Experts of a small language model.
Experts: 16 experts in each of 11 layers, 304 tanh GELU neurons an expert, 1 pick a token.
Training: a variant of SOAP for the experts, 541M tokens.
Below are experts of layer 2 (counted from 0) of a mixture-of-experts language model. Rows are named router (the router's row for the expert), up (a neuron's input weights, with its number), down (a neuron's output weights, with its number) and show model dimensions 192-383. Each number is 128 + 32 x the weight over its row's rms, rounded and kept within 0 to 255.
After each expert's rows: "gets" lists some tokens that make up at least twice as much of what it gets as of all text. This comes from a sample of Wikipedia text that the model never trained on. Tokens count by the router's weight.

# expert 15
router [ 98 121  81  39 164 180 136 166 107 149 143 159 127 145 100 134 127  78  86 162  53 122 151 132 109  92 185 127 149  84 100  72 108 104 114 137  91 156 133 148 109 104 145 137 123 124 103 112  77 111 130 234 136 197 141  94 114 230  79 113 136  88 153 107 115 207 100 117 152 123 123 160 149 147  71  79 138 152 156 140 132 228 139 118  93 208  97 105 121 134 144 157 124  72 144 113  80 159 114 165 128 100 165 104 170 114  49 107  92 185 131 151 106 154 132 149 115 135 169  33  79 148 150 165  65 113 139 132 177 184 117 144 118 164 110 103 143  89 123  77 120 153  96 128 133  97 116  99 115 140 169 133 154 125 150 100  68 101 118 142 166  82 104 153  73 148 143 105  98 101 146 129  88 165 124 121 136 140  98 145 119 135 139 181 101 105 159  81  74  62 101 129]
up2 [ 97 168 119 117 177  74  92  40 110  67 111 108 128  65 162 158 124 103 119 160 136 125 120 124 147  82 143 134 109 108 105 135 106 126 101 130 126 191 125 122 164 127 128 131 175 114 104 121 147  91 127 148  99 156 120  59 109  91 117 154  46 112 110 120 151  89 136 127 121 189 113  63  96  79 101  74 104 162 165  73 118 101 106 156  76 143 142 106 130 157 169 193  76  88 145 112  99 123 135  91  60 168  54  91 134 131 144 142 168 149 172 137 136 112 121  98  73 148 138 134 118 144 134 144 160 113 101 113 166  41 126 166 123 151 105 109  98 128 142 167 124 196 131 163  89 132 140 134 195 148 126 161  98 137 163  82 134 129 117 171 103 127 116 119 127 180 118 127 142  88 115 143 107 141 165  55 190 122 190 103 108 123 209 139 102 121 158 145  66 128 153 127]
down2 [181 137 131 127 104  65 171 129 155 140 131 179 136 142 137 146  64 106 176 146 167 111 129 137 172 136 159 124  89 115 216 123 105 178  95 169 124 118  93 141 143 126 167 131 120  64 125 188 149 124 146 116 118 122 150 158 112 127 102 174 119  73  69 173 152  77 116 219 147 111  81 136 182 118 156 112 182 142 151 117 101 102  89  93 154 128 160  98 182 143 137 155 125 144  85 104 102 140  99  98 134 112 172  85 170 129  97 152 152 132 137 148 109 114  82 128 123  69 118 100 121 111 132 137 135  95  76 146 138 185 152  91 146 172  68  90 109 151 144 163 131 114 128 170  92 153 170 100 141 120 130 105 145 119  99  95 133  86 171 144 135 171  82 178 114  93 121  86  74 153 113  98  97  87 102 108 108 183  84 107 132  67 125 126 101 170 158 146 118  96 140 160]
gets: ".", "ed", " S", " B", "B", "ing"

# expert 5
router [111 114  96  37 131 165 127 123 123 156 129 145 138 186  74  97 135 117  97 159  58 131 158 137  93 129 208 119 148  60 137 102 113 124 105 138 101 173 151 139 140 137 155 126 144 125 108 127  95 125 139 225 133 204 104 110 152 209  87 136 158 102 131 114 134 173  89 148 146 113 116 177 129 142  79  89 142 161 141 100 148 226 143 137  78 201 126 136  99 141 139 123 147  53 147  88  95 178 164 160 117  93 184 115 164 118  73 122  97 142 137 171 137 161 129 150 150 110 192  65  74 152 170 169  56 126 153 133 165 170  92 125 120 171 140 106 142  87 138  88  98 156 115 102  86 184 157  94  78 157 120 138 163 174 164 132  70 124 129 136 175  91 134 166 133 142 127 119 104  78 159 130  84 130 112 106 145 118  93 165 134 107 127 209  82 105 132  87  99  52 101 160]
up6 [121 119 122 135 166 138 114 109 129 141 155 195 135  78 144 150  99 116 154 138 200 117  66 119 141 134 118 101 101 188  92  96 137 140 132 127 111  72  58 115 177 117 119 140 128 124 189 112 119 117  63 106 126 142 125 189 141 118  94  84 128 125  82 187 101 134 118 202 126 108  98 148 104 129  82 138 130 120  69 157  97 158  77 122 118 118 166  54  95 166 132 147 134 102 132 106 138  97 137 158 174 164 155 153 110 132 177  93 130 100 144 177 149  83 129 143  81 126 135 130 169 123 136 105  66  82 144 162 128 101 143 127 120 132 135  99 102 138 155 114 116  71 175 106 148 105 111 139  85  58 123 114 183  72  78 104 126 140  91 121 147 137 146 131  69  96 163 102 130 134  96 149 163 167 174 145 157 111 126  71 105 153  99 131 162 190 149 100 141 139 169 129]
down6 [113 136 117 117 128 190 177  80 107 195 106 150 101  72  96  91 131  91 154 169 198 152 120 171  94 136  80 130  92 113 117  95 127 169  70 136 176 109  93 118 103 103 120 136 131  85 185 141 139 161 129 128 142 109 127  80 105 174  78 118 162 144  40 154 112 146 129 180 125 153  87 140 133 122 145 119 157 160 170 145 155  27 118 141 104 148 154  81 102 134 130 113 160 153 168 156 148 171 112 106 130 155 105 171 113 157 157 103 126 163 122 174 161 140 143 137 141 116  98  98 158  72 160 147  74 155 144  83 134  53  95 138 173 172 120 110  87 127 110 124 143  81 126 155 202 152 148 129 130  95  59 113 105  70 176  75 105 127 160 197  90 151  81 121 104 101 134  91 134 133  97 140 131 140 140 165 125 119 135 156 117 171 162 108 153 114 190  63 153 151 100 117]
gets: "2", "o", "7", " for", "u", " –"

# expert 8
router [ 94 163 115  56 171 146  90 134 106 152 107  99  93 140 120  53 134 119  98 141  69  81 125 104 124  75 172 113 150 100 100 128 112  97 110 142 127 147 110 150  77 121 140 121 127 100 124  67  88 110 152 206 101 219  90 123 141 217  67 100 140 111 135 153  92 141  93 114 178 129 118 142 133 130  91  90 145 134 171 156 147 152 117 138  94 168 122 112 128 136 128 175  84  92 166 100 127 130 144 161 146 134 127  84 201 131  49  98  97 155 117 188 125 108 111 179 180 168 185  90  92 150 173 193  63  85 155 107 162 136 123 144 128 163  93 117 132 101 118 103  97  84 100 119 118 128 149 119  89 173 149 133 147 131 144 111  58 122 123  90 154 114  86 154 101 116 169 113  96  99 156 111  83 121 136 124 116 105  90 151 143 175 140 167  92 115 144  63  91  82 124 146]
up6 [115 186 109 132 157 123 169 121  91 152 103  95 106 119 131  94  43 131 135 125 120 157 117 149 150 128 117 138 142 117 141 193 102 126 104 154 151 108 157  58 129 154 158 175 146 102 127 141 180 139 158 120 140 119 148  84 200 111  69 105  92 146 131 103 102 126 158 135  97 153 113 140 126 151 162 177 110 106 137 140 226 152 171 179 126 164 142 112 127 128 144 115  90 130 135 117 126 176  87  72  88 117 114  54 148 108 143 143 167 180 135 195 127 157 159  99 131 185 126 162 123 124 145  63 133 112 130 130 203 113 119 110 173 124  96 112 155 110 156 124 142 125  82 126 127  82 175 132 171 140 148 139 129 116 135 119  82 127 125  94 138 143 122 166 169 151 117  82  96 104 155 152  99 163 121 127 141  93 194  59 142 105  88  45 166  76  92 160 116 107 101 136]
down6 [115 205 108 138 190 149 157 171 173 139 158 107 137 137 159 101 121 138  97 123 167 182 140 132  93 147 166  69 110 124 150 126 137 127 112  81 127 117 196 105 106 156 166 117  95 137 187 156 171 106 180  43 149 100 144  40 138 134  87 153 136  94  99 117  97 129 136 114 130  95 149  79  90 254 110 100 148 118 173 130 102 115 115 112 135 128 139 119 115 160  83 168 158 127 148 153 177 170 106 154 157 156 123 121 179 134 208 147  66 113 117  54 108 153 132 170  94  98 146 101 104 144 147 163  98  81 156 131  96 134 102 125 155 170 161 109  93  85 150 162 101 143  64 167 128 117  77 123 111 117  89  96 132 108 158  87 137 161 110 109  97 163 109 129 112 146 119 136 142  87 192 117 161 170 147 170 168 141 151 147 187  96 137 197 130 172 109 164 158 132 117 210]
gets: "==", ".", "===", "\"", "–", "/"

# expert 14
router [ 93 113  89  53 143 193 141 160 120 159 133 145 117 179  76 114 147 108 100 167  66 122 156 111  86 100 207 140 163 112 135  99  97  89 114 141 109 163 147 157 142 145 152 141 138 146 106 127  95  99 127 205 129 225 141 141 149 213  77 115 119 112 150 106 104 167  93 149 156  99 140 117 144 154  79  69 140 162 149 144 157 237 133 130  63 200 113 110 127 152 165 162 131  71 155 118  79 175 137 149 124  81 167 110 174 120  60 118  96 157 119 152 118 134 116 156 136 132 187  45  70 172 190 148  73 113 145 121 186 141  81 154 143 187 103 103 144  83 128  65 101 140 120 120 119 127 139  92  99 148 142 161 136 146 153 128  49 118 126 159 178  94 110 161 104 149 125  98 115 103 161 130 114 151 126 131 145 116  93 168 139 146 154 199 106 106 156  86  68  67  78 137]
up6 [192 123 148 152  66 140 176 138 151 152  72 125 125 120 103 132 127  82  70 144  92 130  90 127 147 127 112  73 194 148 136  72 129 108  96 157 111 125 161  91 142 175 111 100 152 102 165 133 189 139 118 150  97 126 133  93 124 110  85 157  79 145  91 150  94  84  86 114 147 142 122 122 116  71 121 184 121 115 154 167 123  87 126 155 181 123 122  88 106  96 160 179 112 162 143  97 120 121 108 150 114  81  78 110 129 137 137 150  77  91 107 117 149 145 119 152 103 128 165 113 158 135 117 118 119  69 100 189 132 110 121  95 140  67  66 117  91 166 107 200 111 165  86 182 111 133 112 114  50 168 159 135 119 126 156 153 142  88 158 176 159 117 164 123 128  93 123 126  89 132 165 112 124 159 142 166  95 134 124 141 157 169  62  64  97 188 130 140 137 165 133 149]
down6 [182  94 145 124 116 152  86 141 157 134 111 150 133 107  98 104  97 128 191 175  61 118 119 138 118 137 165  91 118 130 103 154 131 148 131 169 126 107 106  74 162 171  94  63  98 131 202 146  95 143 162  73  98 131  45 162 165 100  90 148 120 145  96 164  57 146 117 189 110 122 101 133 139 102 105 112  99 103 115  84 153  90 129  70 137 129  84  84 161 131 171 139 164 114  59 114 116 183 133 127 129 118 156 105 137 103 179 130 118 106  86 143 143  88 111 198  81 150 107 151 158 120 216 119 171 135  93 157 150 110  92 142 122 190 127 129  93 139 112 105 148 124 159 114 122 100 134 194  92 114 163 121 127 128 158 146 124 117 144 135  79  98 144 173 121 216 110 140 122 130 114 141  81 135 102 135 115 167 114  98 149 194 159 130 102 151 100 112 128 147 136 116]
gets: "1", ":", "ing", "ly", "or", "F"

# expert 6
router [107 107 104  44 165 143  68 175 106 140 151 177 126 163  84 120 134 122  90 125  81 177 136 148 120 115 180 127 124  73 132  96 134 100 100 175 128 151 160 155 165 110 155 107 130 138  81 101 118 114 103 209 131 185  89 115 146 181  88 147 129 139 131  80 108 164  81 115 125 148 115 152 135 175  46  79 108 180 130 105 123 234 190 164  86 204 151 131 125 181 151  91 153  90 128 120 116 144 181 134 118  95 192 116 189 132  56  83 117 139  84 136  98 140 134 127 120 148 135  84  91 144 187 132  67 146 147  93 181 158 103 155 157 163 123 107 193 104 117 109 105 136 109 101 118 148 183  99 142 159 153 143 196 133 137 159  54  88 121 117 168 101 129 121 128 148 151 127 114  82 186 106  52 127  84  97 112  99  92 149 129 133 123 171 134 111 126  67  86  22  92 141]
up2 [151 108  95 162  90 106 113 132 126 110 100 120 100  86 111  90 118 128 138 109 100 160 134 116  96  75 153  96  76  79 119 122 126 108  56  99 117 149 150 141 127 194  92  96 158  63  88 123 157 200 109 155 148 122 147 183 164  75 163 198  82 174 168 144 114  36 146 119  98 143 114 160 141 147 148 180  47 103  98 135 151 104 135 124 147 122  94 122  95  90 115 121 144 138 198  78 137 151 103 102 130  78 162 146 134 149 130 176 133 126 176  91 126 136 131 102 121 129  91 103 129 170 120  87 124 100  79 107 164 120 116 140  94 122 134 110 156 156 106 175 143 143 125 130 187 125 132 137 173 204 140  73  92 106 147 164  72 103 149 128 102 163 172 114 133  73 133 133 103 125 137 105 178 138 113 199 128 126 107  93  71 139 122  78 172 119 112 125 137  78 126 121]
down2 [ 92 134 136  53 100 128 128  82 150 169 116 136 126 102 216 170  89 142 165 157 134  98  96 112 103 124 175 169 116 160 117 119  66 124 135 142  94  84 135  99 144 120 162 110  98 128 131 159 145  96 141 171  76  86  82 106 133 108  99  67 151 163 139 128 119 145 112  99 146 148 112 100 116 100 151  85 164 103 158  80 110  97 142  98 148 123  95 112  85 148  97  84  77  47 106 129 135 147 171 131 145 104  87  61  93 134 166  41 111 142 136 118 125  95  89 143 102  87 130 151 119 112 186  90 193 105 156 102 143 108 123 129 123 148  83 167 159 111 101  44 128 106 125 124 101  77 134 114  96 151 114 162 153 139 166 101 151 109 203 144 111 160 155 152 151 120 119 122 115 122 126  64 121 109 119 100  91  79  88 141 136 119 121 176  88 176 123  95 120  50 155 101]
gets: " ", ",", "9", " of", "on", "f"

# expert 7
router [ 88 114 115  37 163 149 124 140 116 161 118 123 125 153  50 120 138 110  75 153  53 145 149 122 116 113 185 113 150 109 143  88 120  95 101 138 107 185 129 133 136 117 137 124 139 155 104 116  79 111 124 218 141 194 115 121 156 218 110 129 126 114 143  97 113 165 105 150 166 107 124 176 137 141  61  69 143 210 134 124 138 217 142 169  98 217 144 138 140 176 149 129 161  87 116  87  99 161 160 167 141  87 167 117 191 133  49 108 121 145  77 162 123 156 101 144 137 141 184  70 113 182 163 162  86 122 152 131 161 174  92 150 140 156 134  95 156  98 150  98 105 141 111 137  99 136 153  88  93 164 171 137 147 159 138 105  75 109 132 118 167  72 110 147 125 123 159 137  89  90 168 127  86 141 147 110 131 135  71 137 153 111 134 191 123  78 148  91  66  73 108 148]
up0 [129 127 166 121 160 137  92 155  88 106 121 156 156 101 137 105 146 141 131  80 137  46  91 142 116 137 111 115  87  60  65 142 214  71  89 164  91 132 147 133  92 161  97 149 159 148 117 103 146 150 196 141 144 112 185  95 177  87  76 137 173 130 114 144 100 145  87 149 151 185 104 142 119 121  99 137 118 118 111 175 134 130 136 115 106 141 148  96  60 116 119 111 139 100  97  79 131  85 123 134 155 143 120 145 143 129 143 136 118 128 139  70 156  91 174 100 149 198 109 157 141  80  49 155 155 162 122 123 114 141 161 110 195 118 149 137 106 168  57 119 101 159 153  94 132 164 198 126 136  65 168 130 193 108 125 154 101 190 126 135 148 196  60 113  97  85 140 101 224 124  71 156 161  73 163 125 154  92 130 140  64  27 182  59 170 133 133 121 133 138  85 144]
down0 [178  90  86 112 135 144 146 152 121 139 162 120 184 155 129 183 134  93  75  77  91  53 153  93  79 153 118 143 191 144 119  98 119  97 152  98 138  83 121 123 128 174 173 147 134 100 141 121 129 127 133 136 101 112 174 180 116 125 142  90 158 142 164 139 109 120 106 117 137 154  75 163 118 119  86 114 136 143  57  98 142 161 139 121  68 110 147 120 136 158 128 141 136 115 180 179  71 170 147 113 113 161 128 112 101 149 104 144 134 132 143 109 163 130 179  78 125 180 125 213  53 144 121 151  75 218  70 150  73  83 112 168 104 117 132  59 149 101  56 136 158 108 132 179 103 113  74 165 122 131  90 135 106 114 118  95 133 104 168 101 118 146  87  71 151 164  98 179 158 145 105 148 121 145 131 131 121 100 111 122 134  98  93 137 221 170  46 172  98 125 133 127]
gets: "0", "ation", "4", "ity", "son", "ian"

# expert 2
router [124 125  78  40 123 134 127 128 131 165 128 148 116 169  73 103 122 104  98 121  70 145 158 114 100 102 175  93 122  83 143  94  94 123 104 104  97 153 142 177 126 152 146 146 138  97  93 111 100 101 121 212 143 218 138  86 154 218 108 116 137  68 109 106 108 176  87 146 114 104 131 206 128 141  66  80 123 136 166 124 186 209 144 129  72 193 121 131 129 150 143 138 146  63 173 102 108 123 137 170 114  89 183 110 166 111  85 118 125 121  95 154 134 155 155 139 119 135 173  52  67 168 150 166  77 138 127 150 189 169  92 127 116 153 115 106 148 100 125  88 108 123  87  95 104 151 152 103  81 160 147 134 142 140 147 141  40 119 135 139 148  96  98 149  90 137 143 107 120  75 155 130  79 146 136 109 156 127  80 164 154 105 143 180  93 114 146  93  76  29  78 130]
up2 [126 143 102 180 120 143 154 119 143 129 116 140 121 151 128  84 105 120  90 146 145 183 128 147 123 166  90 111 142  73 148 177  96 171 102 165  92 121 125 148  85 129 160 106 111 147 170 126 158 167  95 115 145 137 114  68 161 165 147 112 164 136 143 139 155 136 144 112 110 134 136  81 160 167 146 146 166  49 116 139 133 115  97 172  91  97 119 168 127 105 107  82  66 138 128 112 153  50  92 115  75  89 114 159 127  60 114 183 122 156  79  92 152 121 149 212 163 166 133  92 151 106 171  89 126 163 103 156  35 176 105  83 100 118 111  92 103  83 129 148 128 134 138 106 180 112 105 163 135  97 116  62 125 141 141 111 151 155 140  99 120 137 123 124 123 114 149  84 140 149 126 163 158 104 137 136  86  65 109 202 105 166 171 134 101 186 154 119 121 107 113 162]
down2 [148 137 106 110 190 195  85 133 119 128  95 175 115 152 121 110 187  70 104  84 107 148  54 135 131 105 168 105  97 123 137 104 107 141 143 101 116 118 155 134 149 136 143 103 132 122 159 126 112 185 100 124 120  40 108 126 118 135  84 179 117 161 141 119  75  67 155  88  95 145 147  92 148 187 105 152 128 142 131 116 149 122 138  78 146 119 153 126 121 115 129 104 118  97 143 115 133  75 228 175 127 187 106 104 114  62 143 106 124  58 151  63 137 105 121 131 118 150 144  92  91  80 127  88 120 171  82 108 123 118  77 188 136 169 193 188 139 123 105 122 148 120  82 165 104 135 114 136 162  65 107 143 158 105 164 128 147 123 144 171 118 127 175 138 192 184 109 117  69 114 179  78 127 178 164  88 120  53 129 109 150 123 126 166 149 124 114  77 134 125  86  90]
gets: "0", "-", "8", "2", " was", "L"

# expert 4
router [107  81 102  52 144 147 126 149 128 140 115 140 125 154  81 113 134 117 106 162  52 143 135 134 103  98 200 135 157  98 122  95  85 103 129 138  91 144 150 135 126 116 141 131 145 143  96 110  68 106 126 212 147 216  92 124 159 204  99 122 146  97 141 115 107 195 108 143 163 119 122 149 141 145  54  83 127 164 153 139 136 214 135 132  79 214 137 122 104 157 167 138 151  65 156  87  88 150 167 159 121  97 176 105 169 123  45 112  97 157  84 169  85 125 114 147 123 132 159  45  72 176 160 169  83 143 118 132 182 172  90 128 118 172 117  98 157  96 155  87 113 132  85 122 114 137 149  91 111 178 146 154 151 131 118 142  49 130 139 125 165  91 104 153  68 140 167  99 113  81 182 125  91 175 111  98 138 122  91 166 126 104 144 196  76  87 142 102  73  63  97 132]
up2 [ 94 112  74 192 198  98 150 160 128 133  45 125 191  99 121 107  91 108  99 112 142  81 180 110 157  97  67 154  92 122 174 120 122 122 144 107 171  50 139 109 167 147 202  74  88  97 131 123 164  95  84  92 200 133 155 154 124  58 133 143 167  97 118 146 120 154 185 103 133 160 113  93  91 175 106 105 153 123 121  96 146 112  89 114 121 126 126 141 144 113 133 134 136 102 154 132 101 111  82 122 139 160 127 182 119 110 103 172  92 148 113  98  96 151 186  95 171 128 122 126 140  63 122 109 108 124 127 112 123  83  79 154 130  98 140 120 138 158 183  63 190 140 120 118 144 101 154 208 132 141 125 139 126  85 113 142 128  98  93 131 124 117  89 108 113 112 116 118  74  57 169 114 115 119 152 147 127  93 126 157 124 100 151  56 101 113 103 105  89 136 134  66]
down2 [122 143 104  90 189  88 119 163 112 102  94 115 153 142 130 120 125  92 115 113 168  98 146  92 116 124 121 153 108 141 136 130  88 141 143 173  91 109 134  91 132 192 117 108  80  95 115 146 173  98  86 115 125 138 106 109 119 123 117 194 136 132  86 148 120  97 122 180 115 148 140 110 107 109 134 145 126 166 155 125 105 137  76 116 160 158 133  80 167 170 157 142 125  90 151 157 104 108 185  77 106 149 126 125  97  98 129 107  74 178 167 148  89 167  96 114 185 137 120 142 109 108 156 183  85 109 178 146 108  70 103 166  78 136 134 120 113 147 162 138 148 127 104  71 144 201 127  58 146 112 163 107 128  90  56 117  93 137 149 147 191 160 154 147 229 161 142 159 149 129 153 165 114 148 124  99 129 166 134 136  85 131 166 128 192 149 114 112  90  92 100  73]
gets: "s", "The", " which", "mo", " he", "ve"

# expert 10
router [143 110 116  49 125 118 121 163 110 124 129 127 111 167  50 107 119 102 100 144  37 152 162 109 114 106 205 108 139  92 138 107  83 101 111 134  92 167 141 141 124 122 142 116 145 112  93 118  78 121 113 202 141 197  96  93 168 228  93 125 136  60 167 112  86 157 105 178 150 123 115 146 144 118  70  51 127 161 143 124 163 220 164 141  70 213 145 124 119 177 176 124 131  67 149 118  97 181 132 176 114  70 163 126 186 135  44 109 118 153  71 123 106 159 103 131 123 126 172  54  91 179 151 155  71 119 131 148 188 166  88 127 115 150 144 119 154  87 137  59  97 162  98 114 131 130 144 104  81 152 162 163 146 136 141 122  54  88 164 129 152  73 103 130  93 142 136  91 123 107 166 129  93 143 132 106 110 134  93 137 152 113 153 198  98 112 132  60  92  61  95 136]
up2 [193 157  81 178 129 108 167 182 140 140 105 138 101 129 123 129  99 144  92 203  75 105  97 116 133 134 170 143 120 134 148  96 163 107 128 122 116 175 119 117 110 129 164 149 147 160 106 156 171 126 141 210 139  85 124 149 155 131  96 137  99 133 133 151 125 174 108  99 107 171  97 128  95 100 111 137 111 123 109 169  96 172 145  87 141  95 122 170 124  71 120 136  80 114 106 133 135 142 147  90 128 128 139 134 192 157  82 131  96  96 154  70  92  99  85 142 145 131 116 172 136  33 146 121 142 143 130 120 179 121 141 159 140 135 129  65 141  57  90 131 142 142 122 160 106  72 199 120  81  77 111  96 147  89 154 157 141 180 138 114 116  68 132 144  90  89 123 166 131 128 104  79 177 147 130 178 113 142  65  86 106 161 160 166  96 138  99 158 186 114 179  89]
down2 [121 110 135 166 108 136 184 102 139 124 137  97 165 142 135 114  60 133 177 130 181 146 135 146 115 118 104 137  98 141 144 134 129 105 135 113 104  68 134 101  76 112 144 139 167 101 117 135 159 173  82 143  96 122 103  98  73 140  87 155  95 118 119 179 168 125 164  85 104 136 102 131 107 128  95 150 146 103 103 100 170 116 145  84 179 136  84 150 142 130 105 127 162 110  86 147  92 106 113 164 148 142 158 152 116 174 127 138 183 133 126 104 149 213  99 111 122 135 134 115 112 134 129 161 145 151 140 135  90 117 139  98 178  98 109 176 188 156 155 118 128 149 150  92  74  66 123 111 100 100 120 121 172 187 198 103 112 112  77  87 162 141 125 140 113 103  87 134  84 135 137 153 141 162  52 116 133 163  99 110 136 122 134 162  78 135 102 177 186 174 132 159]
gets: " ", " a", ")", "e", " (", " as"

# expert 3
router [117 109 117  32 148 137 142 171 117 123 136 155 117 171  84 126 120 110  79 149  72 140 160 123  89 106 194 115 160  92 140 114  97  82 116 131 102 166 147 150 135 103 137 125 123 125 100 125  83  92 109 208 136 199 113  90 164 232  93 115 168 103 160 107  83 184 100 165 143 108 127 146 146 137  49  67 109 165 148 124 148 220 156 127  52 171 137 119 130 142 178 139 142  84 164 113  93 160 148 160 141  61 186 139 157 121  44 108 113 115 114 138  89 137  86 143 125 121 180  66 115 165 174 160  51 128 136 116 175 150  74 146 120 139 119 112 131  83 134  80 124 127 134 122 103 114 167  90  99 191 181 154 186 149 141 125  60 123 132 144 158  76 112 138 111 158 171 106  89 102 149 132  88 148 127 103 139 137  88 131 126 127 152 198  99 110 126  74  72  66 104 140]
up2 [117 160 108  58 128  95 110 118 121  92 161  75 160 130  75 120 135 160  89 159 146 118  92 186 192 159 126 130 129  93 163 170  92 134 129  93 161 168 109 138 126 133 137 120  85 164  86 124  93 105 125 109  84  49 111 144 166 138 124 143  64 140 139 102 132 160 104 121 106 152 144 117 145 190  97 154 136 136 174 114 160 135 127 113  64  71  81 136 105  77 152 122 104  97 123 133 107 103 164 153  77 127 103 153  83 116  94 182  98 167 118 156  91 138 128 122 149 112  82 112 185  99 152 116 110 136 140 160 147 102  34 152 152 105 120 147 171 137 100 123  99 134 148 166  88 122  80 159 105  37 147 153  97 156  79 104 161 185 214 155 139 121  99 133 131 122  57  94 132 148 122 114 157 107 155 172 120 118 168  80  63  84  69 107 113 130 131 154 131 120 172 146]
down2 [150 146 145 152  85 136 121 109 121 162 101 146 170 111 109 122 156 135 125  99 139  81 116 160  80 130 132 195 144 186  88  52 171  91  96  91  89  92 151  92 151 114 145 143 135 137 164 137 163 149  62 135 116 116 126 100 139  91 142 135 127 145 138 127 178 102 155  99 109 113  81 128 172 130 138 115 159 106 130 140 161 208  57  97 183 174 136 123 106  50 138 180 105 130 166 143  91 114  74 142 142 169 122  67  84  86 126 103 114  56 119 149  95 172 204  98 104 173 177  92 183 135 130 131  73 131 101 128  93 153 130 111 143  90 157 134 114 101 111  94 167 101 150 113 120 181 147 123 164 106 150 114 155 132 127  98 132  98 110 164 166 157 154 121 108 168  87 154 113 171  92 162 106 187 137  84 152  87 165 120 118 109  78 133 135 148 169  96 124  89 130 162]
gets: ":", "4", "3", "9", "ne", " the"

# expert 0
router [100 114  98  35 142 171 121 148 126 119 132 153 123 159  93 111 107 136  81 156  69 140 172 120  99 107 192 118 162 124 119  92 111  90 110 128 118 170 143 167 110 130 159 130 129 131  93 135 103 104 123 198 166 217 102  99 145 207 100 148 178 111 149 109 126 186 100 151 157 123 129 154 138 152  54  84 139 144 150 117 137 228 130 109  98 226 146 129 124 175 147 131 136  78 145 110 105 149 138 182 127  82 163 118 190 121  57 115 136 145 111 164 121 137 112 135 103 125 169  53  95 165 165 162  78 124 155 132 172 168  81 123 117 156 131  98 131 108 149  75  92 145 114 107 114 161 147  95 100 171 133 157 162 174 129 109  59 123 125 129 162  87 113 141  84 140 185 111  86  71 135 131 100 158 131 111 145 134  82 133 155 130 129 194 113  97 145 118  72  33 117 130]
up4 [131 114 191 162 137  90 133 125 147 114  83 135  77 184 147 149 164 122 164 111 152 102  94  64 126 161 105 124 142 177 122 150  93 129 139 130 117 191  80  94 123 125  74 145 137  92 151  99 131  61 102 150 102 156 114 140 141  86 129 163 126 137  80  92 160  93 119 142 108 191 120 143  70 133  71  81 124 113 188 101 139 113 152 175 165 128 112 194  89 193  97 191 138 137 118 129 175  71 143 128 149  77 155 110 150 198 106 105 174  80 132 184 124  94 130 113 192 139 125 156 121 113 168  69 134 147  41 149 174 127 130 147 161 179 189 123 124 113 126 124 184 147 122 101 143  89  96 207  91 138 163  98 138 114 107 127 156 103 123 125 139 153 115 140 123 130 157 166  95 134 147 134  88 162 124 149 129 112 139  89 109 146 136 170 180 138 119  90  81 117 108  97]
down4 [ 95  96 162 125 129 143 137 105  92 176 109 172 141 149 204 171 128 122 174  71 142 101 163 110 152 121  97 124  84 139 143 175 107  95 130 199 172 138 109 127 114 125 141  88  93 160 174 127 122  93 123  81 102  85 136 116 107 182 124 106 105 149 162  76 146 111 177 106  95 143 118  98 103 118 121 123 104  71 100  69 145 109  95 193 148  97 113 123 115 118 105  59 164 173 151 127 128 115 115  62 161  93 168 181 157 164 121 133 117 109 122 149 145 127  81 141 172 133 155 122 154 175 173 101 125 128 123  90 202 182 105  94 201 156 140 129 105 147 144 176 101 140 113 132 163 117 172 223 159 125 100 170 140 171 151 178 129 118 145  92 179 111 150 155 145 158 138 117 128 144  77 124 113 105  69 150 154 117 144 147 132 164 143  65 182 144 119 157 160 165 143 123]
gets: "0", " and", "'", "7", "8", " not"

# expert 12
router [116 107 121  47 170 123 132 143 134 116 121 121 135 144  65 109 116 139  68 199  65 145 155 113 109 116 191 101 144 100 121  95 142  96  99 134 121 162 126 131 125 109 129 126 129 103  87 127  82 123 118 201  98 206  97 103 138 219  79 134 134  93 127 104  81 197  81 170 153 125 118 165 151 154  88  65 117 177 140 122 133 225 119 146  78 211 123 144 114 154 189 124 116  72 149 106  80 150 160 162 150  80 180 113 164 138  64 107 102 124  86 150 107 131 104 125 116 146 176  74  99 198 159 153  96 140 144 126 187 147  99 144 135 171 122 115 156  96 135  99  98 121 111 120 136 142 137  79  86 185 147 146 186 164 121 115  50 136 139 131 169  85  91 147 144 137 150 123 117 101 145 131 119 166 135 103 131 144  81 167 142 109 134 205  80  88 150  54  92  67  92 135]
up2 [154 105 107 124 155 108 120 122 130  97 116 126 136 122 214  97  93  86 120 149 106 148 117 165 137 118 129 109 190 117 162 121  61 191 106 150 110 106  87 119 177 139 139 129 111 126 176 136 113 142 178 176 111 135 105 112 100  64 175 153  78 126 114 116  91 158 143 154 134 175 123 160  80 147 133 138 117 114 110 150  85 126 147 154 157 123 145 161  97 115 108 153 123 145 127 148 115 121 136  61 152  90 109 114 140 111  68  93 132 171 139 123  92 124 122  61 173 151 153 165  99 104 145 143 152 138 110 107 129 148 111 161  99 121 125  93 105 132 145 177 120  94 106  94 103 130  64 123 141 105 132 137 136 125 118 119 130 113 121 138 166 156 137  82 150 141 102 157 100 143 162  99 131 128 174 130 158 116 145 136 105 112 133 119 125 116  93 166 123 173  60  59]
down2 [111 160 152 159 125 132 142 143 131 150 147 139 109 112 165  73 134 143 151  85 153 151  67 132 146 140  35 157 150 116 141 122 131 129 151 187  98 128 121  87 136 157 127 150 134 108 118 125  83 124 165 105 124 134 134 140 125 160 174 128  72  88 107  89 122 117 137  98 164 109 131 141 130 137 162 144 147 143  32 138 156 167 130  87 170 110 139  92  69  83 120 198 126 105  85 144 161 134 122 118 104 173 142 115  88 118 108 162 109 138 131 157 130 122 143  86 149 126 131 118 129 157 162 115 151 129 118 144 118 131 154  96 130 133  94 169 150 148  98  99 121 137 136  94  98 170  87 162 118 109  71 176 102 141 143 134 172 115 128 142 181  96 151 159 138 117 102 182  87 139 113 147  84  78 166 149 171 157 151 163  96 118 201  77 177  73 119 110 132 158 133 120]
gets: " I", " F", "is", " he", " O", " made"